Experts of a small language model: a variant of Adam for the experts.
Below are experts of layer 8 (counted from 0) of a mixture-of-experts language model. Rows are named router (the router's row for the expert), gate (a neuron's input weights, with its number), up (a neuron's input weights, with its number), down (a neuron's output weights, with its number) and show model dimensions 0-63. Each number is 128 + 24 x the weight over its row's rms, rounded and kept within 0 to 255. Numbers have three digits each.
After each expert's rows: "mostly gets" lists some tokens that are sent to it at least half of the time; "comes before" lists some tokens at least twice as common just after its tokens as in all text. This comes from a sample of Wikipedia text that the model never trained on. Tokens count by the router's weight.

# expert 27
router:112165130075123136128141133106156112169122139134131109112146136116097127076132109119109119133131146149131156164103089121127181137113093097107128109150151124125134167160120181144121134144114132
gate0:128122148094118192137145147161147135096109096139131129103133139144169100141149137133108127145132149111122161084140107115162111142131096140119139132094160155183175121105150136124181162096132125
up0:145129138108133127137144118117077158136110165073111141131153133140138099137138116087133157076159122112097130170101099137181092155122117089124148147107128107098124121107144095139182157157133119
down0:116121116127133105165151091110144113137132076145148135128114165142100128107146091158117171121126170130114138141167109129106116119114168145168139126131116086122127163122121125087123126134097119
gate1:109139152108184126124135142123129094129087079157150107156122147085128115135130126112136159062140118128104144137114108125091112135127152177139140135146136091149107121152134162124139116098118137
up1:113142161123154101065135120138104067143124127127140075143109144087100117139135174104117115109142124164129102140110119129103142111105161124137183077132141120136153168182100172125133080106118158
down1:178139145104124157087111104126178156120097140141157104123141136180167147067113117098129130121113140115111101116121093129109142126133141149104151152132164151129169164114127153144130149110132095
gate2:129105128119161104132119133136172092129152157178131148113121120170119100129132152087172119134149119123149154154101129107119120101137183138136094129118162105135107083136150107120138104108168133
up2:162158112159116091106142103155121168120129119113109158154118120158134125092149150180160141111135146103139157147102177156148062089128118119116105123167136145126119120149135148097118160101116132
down2:126131113101117128151116125120101130125188118110144163155116129138131151131144175096146102142086126099144115132120122165114075168163137108115115166091157078123099128149133113090131131103154166
gate3:070125152119143109101116112156115134113131141155141122184162124138127063121080142113122108108129151121113171163115173110138121122153123130097129108127130107148129114167148078134115143106139131
up3:155133112131132115082156124117058129134123093133097124137104141121134170105127100134144151112161126142134100115111107128122130130134150117132188155161110189137136116113157164110119168139096130
down3:146116143144137122136084118114103105158087112153128124147132106116088092158140162111088123113132099135129122156201078119098131140133151125158135142151115083120090109144153138099191119172143147
mostly gets: " near", "born", " city", " Sir", " New", " firm"
comes before: " ", " the", " New", " York", " South", " March"

# expert 51
router:076145102140147120150131126144095103141112139124137143155165160117138122130103138105137118124108133115124117120103079134118114181147095117170113150143125124162112112081101152116122127114146102
gate3:103114155182090152147122122130116122120164134153131159100104178157089119107110153101150106138136147105087103129126133169157100089155117120088141097147115117136105072104123142138158147162156156
up3:132092161130129147139152128137109070157100175121148157165133153125149117106173174089147091107130170114141159156075121170129133123131099121127116132145141099089109116129134105150073118130167080
down3:130104109081084098119123107146122124134105136130130102099095134125129132122121151165096103094116087134122135130148111126118163161130114119146141139144135120124135130120138128152146117119107107
gate4:092092118137140173094167183167062106081107139115151105145082105100146111143127121078120105127089119125167145101126121145108116127158115129151098122096134108137130119115123139110138141118094153
up4:116136134130110175127119170069113127132151111125124096128111169105111143103118119129138124108119129150167120116115091159172131105156124158135142131149100143137141091096131142117150133133142138
down4:136144112134127152140148142103172103131147116099137130101121108084140151069136076132111117124071099100153163094106129134145090099098088161119119142132139090147141116063109113113117101168165152
gate5:109122147128126138115101155151143116128180128125121148131162162137115123121126104151172130120096160108126063152163156127146180117179087150102106129136089105142157155171170171105169108162173142
up5:108088126163140137143119123089141096168124121152105124140113145128132142150101106122086137092123142163119121155148098143118150129165154089156126140103159135167117131135140169140141133135146109
down5:137096148140124113149159106138106114104126133147132176147143098154097176104117123127091139107134105152148111110116123127128148120142123161153181120105097100134165142131115116143111100095132142
gate6:122183137169134115132108132099107080090132153129142137159144131106076086136099137095129127111127093113148110124126106192124109151121107104150136113149136184145137098132157115132108144113166125
up6:144160153118076108169118102063121138140139171119123146095128148139090094099138113119132192139102176130159153169142118112186110112090133130128164137122065144153118139150169109123120139126121150
down6:115150111115157137139134089109115136088161139125150143114156109079122148124141156111164081145134111124163115129118100085089090108146133196153102089153114134140152153182141123155104121058140136
mostly gets: " mi", "%", "_{", " million", " mm", "″"
comes before: "1", "0", "2", "3", "5", "4"

# expert 57
router:109102121100144149146149155126109070144075162138111137127120171115142146124126132085129111132099101078076117095178141154136106154120098107113144127165131154139150079126101147148135091139125087
gate3:084105124138119138128121116154093130140142152120131168167060181151146141134164151122113124106168123131083125110133124196151129148127106134098123131134114100135159069169149148168180111133160161
up3:139123152176119112163130121123125173150130147109184145169137145137095118140123145130153189139153164141139164132103127099123127156124130082114076141100092112103119112078131096103111119135151111
down3:052118119160171136113121135123112162146154146121134103127131164158132098150083105167173144094142147129144140136178130083162170117147139170119094100126104144133120106159103107157127093102114138
gate4:094129151114128100092083128099107103159091131159139166147150132136086138113159143112138151132103106161127129094094073144178109145123100101155133137132093127118118096130133140159147157130112113
up4:142125138128149164104136140135101123105124148110134135098096151130179107174115123094141151084146128158105114083149100081128122155101131140169144115149119124131093125120104140111175095100109140
down4:178112172149112094134134133159150082109114131107122155113122168177114100124143118145132153118161132113107081148131147137101115118133123097137157127146134116133111129116098104197094161155166100
gate5:111127139106152121171135126137106149113102139108184145114125152177145125144138122083078174086137118152110114119148147097165172124092134158130150118120124132098112069126174124145142135101150115
up5:115112105084157128195155139137138126140078114133139131109123167129141146145094156120155116129100106090103127106169123146163130167074098163173070140165107159131127101124122131158138121134137105
down5:135106145168124144143073090158095146125109177097147222163146100140141121154135136134111135153115076094139158175131198126189104139114145120149132123146129102091127124102118112174141157154193125
gate6:109119156107143133075120136120136132128108115131107113174110132116156140164156138105121106098163111142129144116135127147162108146103103140137142116144124158138149097127139121110156131152166123
up6:125140125153117177153103119129171166110143112096164166097154112126112099120064167143149130146125155165120118104102116129119138136133134148100147121122108132112121176127120118114132134139110151
down6:042102152114144131110115126098095159133107133110114113133106160143144046145116103133119140125142109081126166139135078139127152107132105103121121126113096130112127147104151073116107145075129167
mostly gets: " SR", " £", " $", "^", " Motorsports", "_{"
comes before: "0", "5", "3", "4", "6", "7"

# expert 53
router:106112115098150113152128085125104145136132128155113150119102129120082146116122147077133149148145132149129118137092087167108117201148091111165155141137143148128122113112110142141108098140121130
gate3:100126127116113110087138168138085143075127103131104109071144164100085138134096199127174091095112161135145109085101114096145165129125131130138136146154148167135107079147110104091098158138138125
up3:094145130158120130127147109163126081127088171134150129155115139144147140134144153123075115097150144121121078117114139133095119140086088137154114138168163104160146107163134117085132108101115140
down3:108157108127108137156128148105158125126152118117145143105155069143187145105114160151081146136137140165109121131127139087099118142132128166130107150114124097131145073137094056134134125078126116
gate4:112098129145135110104082102102109099103121117137097145101135129149142118137160122101098146159125148134125087146109166181083147110160151171139170077139120148178124122123159097101164128113160136
up4:150159129114095136099140126110142135107156122160142107103102114127151172123113109127090095133155092131135107056188144079139122142089153109115150121142174131137152111129115135126115150095089111
down4:164144101184120124151130122141125113193111102140142150110098125093130131165127134155133141135146150166161104116125147124141119112138144147112148149144167122183148135108158129135119141107137161
gate5:104133148111139096127143182081104119128100118128104161159172132123125114123133118141125125086142093113108115104144147144153156132111096149141127175135208118137114135129148130112144101141138103
up5:130146116125121145144072117157134116104152144096145150122144133147141136135126128139123131148090121135162121112108100126151113118161147145096139072144071107133159121113150121119143139117097124
down5:130174093120161123107112138134124156091136081120165164106071161153120147149132137134103130148152112079109120144124140187157124173167165133147147134097089172139130118142162133115114149130186135
gate6:108125141172134110123114141111127164139150102167115137114134176130103129102119101148132127128160197141108123134151158145118117144154170140143141124107111096161161147152140144117113161097106171
up6:151116133135146123142083111129160115120141117198172156108134151122119080127145154105114140126146140108131110142196194122082154175132191068142122100078098108144165110120118127112127162114126131
down6:127108126126130113117101115163079152128099115090098153102170128115130146100162141104145132114170133115113122102111138155106096108107124093112097145117119111105135161098123141160116131122138144
mostly gets: "%", " mm", "%;", "%)", " %", " meters"
comes before: " ", "0", "5", "3", "4", "%"

# expert 4
router:145145147151109151163135088116157120105155111117122145156107101124143073114119118125134127135120168116119113147149126137172141063147135120149125117072106100144090130135107139137091170124130083
gate0:063124108152129117100166130102117100136141163131120132140142139127092082160107149149139145120144137139128146129122132100141136121126054140111153135109124112118111136105166103127193124144150157
up0:103122157125127147122134160167141130115100136128130159119122084138140156149139132111145128141090064114145158111105126128138067142144142127195094102151148153156185131141148111138136125110136162
down0:210137117108131112148130153164072135168098109106111098139087116132096103163115122098114102112108108134104138099170140116159136153118143128105134148131138155132059147107051152154110109094142094
gate1:111100148113183106115112124156110070117125150168090086143134143083122128175097109111134166139085137133127143115107099110169095110127133118158160129166171123159142124138186117119114120118101110
up1:089135099113110168101100146108133144107102134113135135117086103126113162130126118146077114119124144119136106135152158157168145136139095195129128129114146142125149114141131129151130140125131175
down1:146119126112135117091104158151141090081159100134120135143124133158145086138160120171105068133130083098106173164171150140108153152137160147130098131135054133141118107147135172073176116135122149
gate2:126155109153109132136094160123101132108151095134092158180123142136130153109095137116111132144144138152141118119167150150161132111109122169114124128102129114119126108095108120161124132148127110
up2:143104120155121122112171126130115118163145153118112103115166130133123110150134106103114112169143124088135124142132106090074112150122092089140160082089142118113124151113135149111123097109111146
down2:126110170130139094083154157155159118104155101149143145128160128110130123144179135118105122094134095075139172116108155160142123112118131125122149133146125129116129137119183129084171131101140145
gate3:134129169168125146134155152119095103130132130135094171164114131103149054135102136111131129099126119108107108134131139140150115101161171131137120156126135108113085114142125134102107156123138099
up3:107125125120073166121146161143176140095141112119110159126150146147126097122128112144158095098150113155127094131119096080077076126065098132141120085098118118097139116108123106137110146129133121
down3:108124153097139116141166136132143141108121116090111154125138139104138066155120105151115124142124161152087126129096099140092141130108166104136113106153072128135146124091120147156146140129123139
mostly gets: " him", " up", " known", " moved", " so", " out"
comes before: " to", " the", " in", " by", " a", " of"

# expert 47
router:123109150121127116120152182087147115114139107122158088135127100128084093130149118085123105159130099161105126101130131081121124091179113118094134109117174112097146109161127121099135086112122166
gate3:108115159148201131180130132108124142087099101114105115119128135184083131127112194114109097126143130153118102157150109108079175140117129162158089109113110153137153082124123114121153121118100156
up3:147110133122144096137141145124115103101196105163128160139113138136143129093148156123109093166138081129103101152132178118113116072126131080140096097136119106111171146128122119084109151082129148
down3:126148104121126107116112098112155115135136131137117135139139145144187143096142135130122189115098157088108160130155131122116169108112111176092133110163135186161162165087127148101145166136155195
gate4:113138127124183138119121151143148141101128148157137112160156112140124087124139119089111143160128136083115171134121137098115126156143144161119143141171172110134131124139124085141154135109127166
up4:131095174142153148093138142120127117109188109120153127138126124128190105101170147098123118134141116154139143135136147093157159119124099133131154141149164139132148123133148082140164116116079127
down4:104132121161111114137167124124057128088149101141133165105117134134140163138139091138140109122074103130162118124165149119149151133088183123133133120091146128094097148100137136052182128138128105
gate5:101089131155099127097121161153105147082139152103104136147160156123112128144109113136089082101140110137130119088127161110182097111184103152129112124145120157068150089132145134098123103166097087
up5:150099175130109118116128160107139146130156120102116130147124124109104169146144101135086140129143150117152100162131096127085125127138138133129149135134089134108093139135143100108141155099101086
down5:122117123137103091133147154130146140142140116132159163136105124142135089159152159173106105132107133123152104123091142130148148119097145140139106136111140070108148170129122093072133125128113113
gate6:095117105126108127156098158121129125083097109149149141106126133143101123104147139118124135133120096138193155114122106116108146152142112117114150192130133104187122092125127144091123109105160120
up6:149120150104104099078134116136195128166119154141161091089105173167130133118088114132097127130110144111120162103160146108125155129170117158132175165156095145146090156124138138144116109115137098
down6:075117143164132105108098120103136147068091091120164101136125167177117109152212131119149099144113123121173132150149144114091135168181168136125119128115085118151119108134129129100164114102132096
mostly gets: " FW", " DF", " MF", " Pld", " Goals", "OK"
comes before: " ", " |", "0", "–", " /", " League"

# expert 45
router:092099185108162151071141121138187101104115114131106133109118128100125123127122134093143098168114105118111135100170098106143112120148129098088145145152164095149185129146108171105131102145150141
gate3:126139155150095114149126116107142115137166129122127127116155125102127115098152126120117114143178155171094126161161116073160111142121168132104154143141145109116106121138130149133122132111152114
up3:140117142132160144123124108133139170103160075128149096102148136139136142163119104129100095116123168113166164103124155090091138139067132147124120110116105159126126120136147091156138106144147078
down3:136105096152122093103117109148105103150149137157154135162154132165129123142167127147107118141159103121151120139116157130081131114105136087130126115122129174127177099137138083112111131071101126
gate4:127129161145147104129128166135132096142132124166162120152099138144095140121122147095126139134125096086139115138103124132124151120127141128128134172129083115139100062153147112141122113126175176
up4:116116139155123110106111169143120159157117099161124114108090181157127127140098061084123183133117079094149130137147120100132118156122152152091127142158147086115124132152135134135119123071200144
down4:162118161120170129120161124166153133119128145145155134114136137123123132110126133081153144112090112068118135152117129139143102148117143098132115137118122143136149127125094084129095084120153114
gate5:118120137139095127098147142176119105145131111120036145103082140141115133108097129131120092121144114113129108141138110141127140156120149153093179109152141139134132119102146123127123155107113120
up5:128082138153163164117148131159155136121116150144136135109137105126162104118120129114127129150131129084149095144129135172070133104136049161164154087121124134180149157187124164100121091123122157
down5:086154137115132110141130156114120153157095117113124109117040161143188127136144136128170141139105169094156108153145158101162095132121123170102149089099144140167187078131124137121160123107110130
gate6:130110160128137168142117126147124111165111116113117121102094174088082141100119070121143147084102134116166144125170109155170132153137154085103112144109161131152098127120143120111142130141166098
up6:143093094167145071139115109123089130069107112152131129169140129144089083146146127132106146116105096182146133149126093134126112118104139148123109127094107133135177133148138108144084144139113155
down6:139166149139121128161124150120136131138146098145123122205113111151154117128153179117096137157105174128154146172125155103125080122111133172147125119103155132140153102103149105089137135134081131
mostly gets: "–", " Died", "OK", " Loss", "shin", "aged"
comes before: "1", "2", " ", "|", "0", "3"

# expert 52
router:104098136108167150112160115139111096155101126180124152129151167104107140149143125073118125140121099128107114108120089161105093165138089113152108134132175123173139105128108151159117093144119134
gate3:108126153086121127104161109106142116149173133125111097156117112105107088114173153144131147126161131124145078145122121134119132134102145103160108138120116091179190089188149103097103134145117092
up3:153168119167138130129089110103131126148135113148117158115161109128149114117125110146149135152109165189135173112117177156136142108130099115096170127142169091120091144107133130113121153148118157
down3:099101143119088090127140130113113151126093118116129136117180167109127109080104119098175125143123065112127141156113135118093113115139121100156101134106165118150149129100117137097109117119085109
gate4:113115133120132136098096140163123119052123139142100070140132102114101131150157098101115096139115130090080141144117135112122144132190106094177147095095101114110071099126139125136140161101086108
up4:131161147161141131085131151132082109207102108131118132140102150132140142175128090124135127089159170143116154137127095078121142168129109143149137152090120156060105085142131111114142135148125092
down4:151117108101117099134154167127090109101149103121118120132152136123134138157157102150098137169114117155114131133166143157089120159120127116147174134139104138119114146120169115169113162110088103
gate5:108081136075149115141149156164114119123106126124081082132121113146111082177146078146110115118143160150107131141141151139115136119101143149160202104116113102108101103115131108124138113123132165
up5:133134141147118134148130041072108158146154114165167149145123146144124135146104130113143101101098110155152187122123119132157112107089122131099096139139139150086111135132141151142105109149161142
down5:082113130101103134122106114103135116098141160150137154146119121095129132110099166119114145063162148147113127099144102114148124120115129162162131123141117173125083137137102116147132111169144127
gate6:113103122134115111140134100126124125116146153140130128118115156159150105100130117121118124116117128096114131110093147167110143093118097150112101102081153110133130097126136127140153111139148177
up6:159153127129099095120092108165124157089145123123131110125119145103156145093163185127114124106107122155147105159138162110117124123086153073155121142145111147116130153134113195139074127153140125
down6:149173113084104075120143120137138173128171138118107117099099141121144148135094130130176151146118122153147116132138139147153139131140127100156157139132119085147141116080114151152120127137111119
mostly gets: " mm", "+", " Constable", "_", "^", " +"
comes before: "0", "1", "2", "5", "3", "4"

# expert 60
router:141127120085101096127107109110141151144116114144108147101100126119120160147131134141103140153123108163108086105126069138095163149132112141174180149158133145134114103126138118149115093188118101
gate3:133103151149096158069164148120127132116098127130178102132155133119133105126087128121102104105154111120161097117122126144122137122117133169139153130165134128159146123105207131179124137125162120
up3:131103089125137117193093103144089131133191107120120162108125103118147135129121118118137146117098134154127155146126131139137121153158126140122121146118113107132082136134114131102138121154137123
down3:115122102150136121168101119089151149098151112152141081127143119143135092137121102148179092137152151124081138123112107144158081146153152152152080121105142165120123132122133131120126111117113132
gate4:089131129121127129061128139132090094101131180128120172168152152128107112127145127100164133108172173168118130135101099144133087168115121096195153087163146153161097108109153116104141145146176109
up4:160134134142085136102120119129148132116070161146078101109107079150131196125166175127082122112125154164143071059167089137120132147138114115128141099106139073121113151148136131073155115136133170
down4:130090126169139160112130176209131116120137125183142120129146106119124125174119143077094165103162114106117143128121151130135116184102116146138115108119088142114119113162134158128193104127129122
gate5:100105113177114101185084106139138136155113142166126132142106109178085136148143136125145138145110149110123130159114127172144146100106103117180091120175139145124093140122161122136125124113178124
up5:146106116131114130157121124107123090179123153140150138114161166146099132083133120164128142119147131123117144132150158134100200121090203118146101145159113096155098125078152170079074110108166117
down5:197154117147147083123163070143093139136171120132134100105112132089105161123166058124128134130106122120093139099154146117095124125151127160118152133136121126128137131172076169105107145136099081
gate6:131184153141109123167114155137161113142126164127155148102136126096143143157116129123077082115149113133156102123140130142129131117120101131163122155128109163133099103091169079180140081123128129
up6:127076111134129140117154155098096112170124130094113094100130152112134127110097116122132081137111113119145128115148166101060125072098112188112108111064139115158148124098149133103127105063147118
down6:101060108124102136157128149118106147117147117133114093127118116129115157107099147104131156132116104101095125147142184127152099093165135158103140104120134098094125081129129097143133134105152131
mostly gets: " MF", " FW", " DF", " Species", " kg", " Turnout"
comes before: " |", "|", ";", " m", "N", " MF"

# expert 26
router:107138096096111143127110179152187136106097123116141135100089157145142128126149111098115118161109100118117139126154098135096193135148108132143150118089148134174126092147130185133118094140134146
gate3:111159109145095162129142164127142085112127141157129129126150174169129131124135124124128121175118167118111132086137137155121160080160110114110152112146128139131145071142161085156132162098082058
up3:132106132104115134142100117148129135139117139129105132113115101127184050158110116108123178094133140171177134132123164121103104175127142104151176153070125062118092123112104134148138111173135184
down3:104115114153131187112164150107137098141156096139161154089117128137135147131112125093137154132137157110096071133137085151137139128120130094116153112113127094122135118140080169113152112109132101
gate4:100097159125144106067137179101109071161108138106110105134121153160135076148164125144135138086129131121131127081131101124103084113158129156153130116105130128093150098146166141141158126121181117
up4:109136121146133147104113071156124099129132119133108117129169138091123152114115117078128121165126086107070089096124192103091094132143131153118110098098140151121170113137132131138143110124146166
down4:122167114161117130171111153137156149149131139164120159153138132084116123129103141105128130120153111093139110062130114172171159126141129128099126143164118141103118102157119140110087124136139091
gate5:097157125107163122179100141131099129158111148097136148097127144153112088134116112122088108141125126161143176156140111077142122172113133148144144077134126128110096101098143123071144123129150098
up5:117145124151134154169065131100110122120118127109108116133107105163120127135138121117081180129148176124113155154119095112106158145128102182115171129162114148174141123088111081094114130127113059
down5:155130140168144131158120106135132115146119116122157201106151136108106135078121098164132138160134145130158134159091113124115172133143160150129117121109127139092128169129115142097124121154139102
gate6:087127096138146174152102138133165119120129164095101117167088175133131119123121141121100119123140158123155155150147110149112153093121096157082106171125133105145092092087122100116136151079132105
up6:134114149150101120157130171118127147155139110138171097134150143116112129110164108144088122131107180095146138166115067142126141150144169139094127165143117117131126132092100124126144120153144117
down6:086081149125180154120112141126135091135128141123176081119112177146101135109128090134157084116153132134096103123143166138087134112099106105141116140158156146131129139123086165131115128096132134
mostly gets: "born", "aged", "′", "',", " Sir", " ."
comes before: " ", "3", "5", "4", "6", "7"

# expert 61
router:140104139097099125102115140095150175126105132082114103108121129141138121126145119133141140120102126131164088166122133118085139140097148122137154162169172109114147148125138101143155143151105133
gate0:102127116119090154140099136092128186128132169144128119116099135125168127157119157087150118137087098080108144110146140123147135100159098136120110118169161124113110117079132101109154163121163119
up0:125165120135118111119141172153084098188125108096142124145069112108137114130126105086151139124102089150143135141106156087111132127136099099108151179125110161086168144093142147110105102114133123
down0:079146149131141152130123137113105130126120163105156139132089145090132147149133145123156167127121090100107142151131144142146139097124111084186128122119153119082136132149123117123152134122073163
gate1:096147122113134120059140124154135114090126138144164092152142117156140087145132149127131138110157064129116107117131136186092117127115135127143125150155135117131119102114150147162158106131103126
up1:127127155116153090148135127080153144166162108125133150118075160156070145126113169138161124117136130155163131170110135130134144152153128133148080182096159102103131149132128164132158154174149158
down1:201124159154136136134093137127136123151139101106141106126143121106114125139085157181092131100155116150129138126142084133148117122142119144123139153141125155163096125112090131109109155087140104
gate2:115102168146084134124096123102139147121075153102085102140210166114115092124140139158069109095123134138147123080135134154163184130145116139102152141156134114144119128118139130090136117132156154
up2:117153110166150148155154139189116105104142125129143118150095107106112121096108093130161112096159144139131124146108113178131105128100121126165141153092132158101141106135140143139140114146103085
down2:107111091098146152144107128136159126141054143114136119141159129132144128132103120154121151080115141138104119140106144131090146136155126112144154143172129100132106153146169145139190125151077144
gate3:117124098124153105129121121088162139134122079128124140126108170142109127126135139166128155123140137135132155100144151148124115073138112168140103156143140161131136124118150145130188131134097105
up3:132118135113134127113156126134144101158114143131161098125108156152136115136118130142115099131138123178149104107196085093102150157146163138135126124170138149145118123160163137110141139147107148
down3:141138095132105142200119155131094158105140131149126167164144122095107160122123138092143086178147103132168095141131158104107124176143088072115135114128125093155113112134091129162116078137126149
mostly gets: " University", " Army", " Cup", " Office", " College", " World"
comes before: " of", ",", " (", " and", "'", " War"

# expert 15
router:132108155156116111123138114150150160134166112149081156126138139119126123119093158137124110117164170139145154158164162134155107107111183119137128119137092129105102175104095121152087177123123093
gate3:117106139116088131097136164162176134085134121148113150092080140106110126131165156118123127120178144150114149107137132166170124151150136104159122152123165169133127122164123110140139134116116121
up3:115126182119081159107160163155153138123131157149086149138121158117130119118125121147137086118174134105115094154145125123142059116152131134145111132113156104155100180152108160092135138133135109
down3:105158154115115105123115163120131109093136136118162157133115098121086148151107158125095118158139143124109130153120121156105118127121112089139141144087126150106128137149079071102163112154136134
gate4:124124150131126148102113210150154112121131133135101140094093113156117133182134102128115139091111106150169151154118131111140140115121144163167095133096139090123086140179153130162154112167164116
up4:136110142110159141167136072109105118158096182114139094150144163119148109131134126102121143143125141079097132071142122101120094158103132143137139152131134187168138120115106110072122150098127098
down4:104145080126083112104119144130145160117111134113143102187118123128141091112129146173126127092114141125167088146138132127124121134155099129147171138120186165128144110116132120141110106109084168
gate5:111130112152102120112096129137159148132102099102098162085097065151123144133143122135153136101131148109084134121134150113120140142124105159106100138164117112128117131154155106118128138132160174
up5:114146120130109075169173138121086137107136151159133109131165130085152125145111155156130147161101118153175129099107104092141105114094117089179156153124158098136075096087142155099148079119101105
down5:063129068116142141080134093137091125116134143177124186137121111128134147130114138177095132123118110104134151135096126118133153135143106059082121117082138142126096159058184131131173130106142077
gate6:112101138147143159121153103068139114147138144153130084167156146160130083143091096110147118110115164145120123108120126130136145116133152112109116104101133114158104109152124116133123129151120082
up6:110120144152126133101136118106122110182113141122095148148143117113100145138103146147149097149111157138127151110153087120118093132094138105142112126095151129131085091150142109116129144126130083
down6:116086099103125113152143143132131122172123134137121188138149195137125169131128095106182136125157142081152140125135146110129117143142100100112175117121153129134164119158140134196131140142117053
mostly gets: " because", " some", " much", " however", " most", " if"
comes before: " the", " of", " to", " a", " that", " his"

# expert 3
router:139125117172115136160138106115137145132179077106101168129125121120131129125093141125154136152117172132137118147151139133163165085144153126165138118092125101136093146141106124121103138148117134
gate0:123109128112151126132092128080094136137151143155135120116158140145127099158106143127072162110130173083185118125109148110169158137178099158172142168104153109164119062118152128107141111109141137
up0:122141137132139139147144130171164157146089160107106124161113105157128155103120104126149111134089118192115144095130109142107128145108138140088151142153151101095164139142145147122108094149130156
down0:105143116105139119135091112134125120130149113144117139139093137136115117144117104162119127113150141123135120109139126143147165108144201103153113158128127130158143185101151134067172106129106121
gate1:120120139152156116163146139142123113136117137124084182134101128104147123101154152148160111084140160134112145154101127131235140137114144130141127100169151105150139159131130126160125133130147121
up1:150141128169107152166169127147167189137104173110108138143129116114133142115170176130118078126137173147098094118138096120114170133183142150150108160144164128144095114136129112081150109121161167
down1:123131138113125138190146116108167134103098117128122148090108089139116105076081128080167128138167148132098153188109132154099145143142081138117103124148142147106169191136088085160157087175120113
gate2:124105138176114138135126157149116137099144088151150174134171129125137130139103146134134133126108142096149131126134112134173152100159165117131142115120147142110171113125152064072164142139160113
up2:126163133106071102107135124141143142095142133114127152098091167164152139107121154104113117134114142123074124138122132109102109143097103139093175124124116117122190090105139120128153144157147148
down2:129124055104111115108174132099132084155125104118084089115141183134129124112101119109132145182136130133070106138164157137153128125062094140107138120116126106146135096104134120152122113163101095
gate3:123142121128148157134177141163136102124154091145156115123137129110142106110107138134141100123153133067115108149157137162121111126105126115170136154135077149148148089167157125129142093095130116
up3:110143134170134123140134141132169149121157118150111160134146109150149146144090127087159121131110102108121144121095154123118103146142149123109135129132141115110144183099115105132129116093147155
down3:124087164111133127160071143120158097125139131128127154151099116103139156113112097132145123133130108112165120093149144106130131124140131125191150141161122111119187156138185132092150119117104107
mostly gets: " up", " not", " should", " be", " himself", " way"
comes before: " to", " the", " a", " of", " in", " for"

# expert 2
router:123158134154118106166123103118137122102133130119080160132093097091091106107089124151116090142165160155115112145154150105145146113093106158125147147094114114160142142112109125162096173166121158
gate0:113116121164156149122130119107154109124085124187121150158139105128095111118126128088103143108189151161115131097129097142096131140113141102138112127080104126158112058133158142138175153116159120
up0:121122132103099133127099129184091096156156125077123094143150147128156132165122177162156110142082129107110123144100165112165143106105110128097118159163143100143129164129161097117151112114151147
down0:153098113127144121092120151120130150112150159139142103126126130138120128131105149139130146127122086100139124125129137095151159128105163147086099163105129148135154103087114110110121059115078171
gate1:117136091084109117126132158113137167130125144140126117105112144138128147135102109087080134097142111128132146115128130133145126167140176175102168141154146117152167105130152112147130143109133128
up1:132159107115082151157165143107134136123117124118087140129083135123132107121112117126107127099129124135141124110110099108183111129145143161083159115136130123132159132132110103145121162144106141
down1:167146095118147135128104162107157160146136122130162118096114153129133107080172125102104139093133142157114081139157162154114127145065147150127107167151152138077177137135087096154112178111102128
gate2:094140139147159136142114164115119115139135101123100106155133120153107124139106105127105155094158143139156115138111123161164162119136151145134163126167131130148114121171156100119169119116161121
up2:130129152139158126127134164140140115147104145120125087126117143114119155124082111110104118119118161137138091108160103166154141142176144158140148131175111104140164130153099148145105110152131104
down2:131142140136141118153108160120102109116135152078107124092143105118106159105112127099150139109126118167197117172107120148102135133103101106140113131108137120135153140158124096158129137111139115
gate3:115146142119135114103075139134109134131127134120132123152117173108126118167142119084117142119126154129130108166157159117180162100093122120117145105098137168132112129125167124133177114135175112
up3:121104150094168132141146121132119128144108159147114160093125142135121139148123117156123124138086140096142142139110108151083133148146166151155121092161153120143123128160095099118110117126080116
down3:137142117165138152139090158117157112142127113130154136134124100093118132128125146171086129157122135086155178112095119165141103078175122182128171139118152160122103175166170133141119143149135093
mostly gets: " been", " known", " became", " well", " be", " being"
comes before: " the", " a", " as", " to", " of", " in"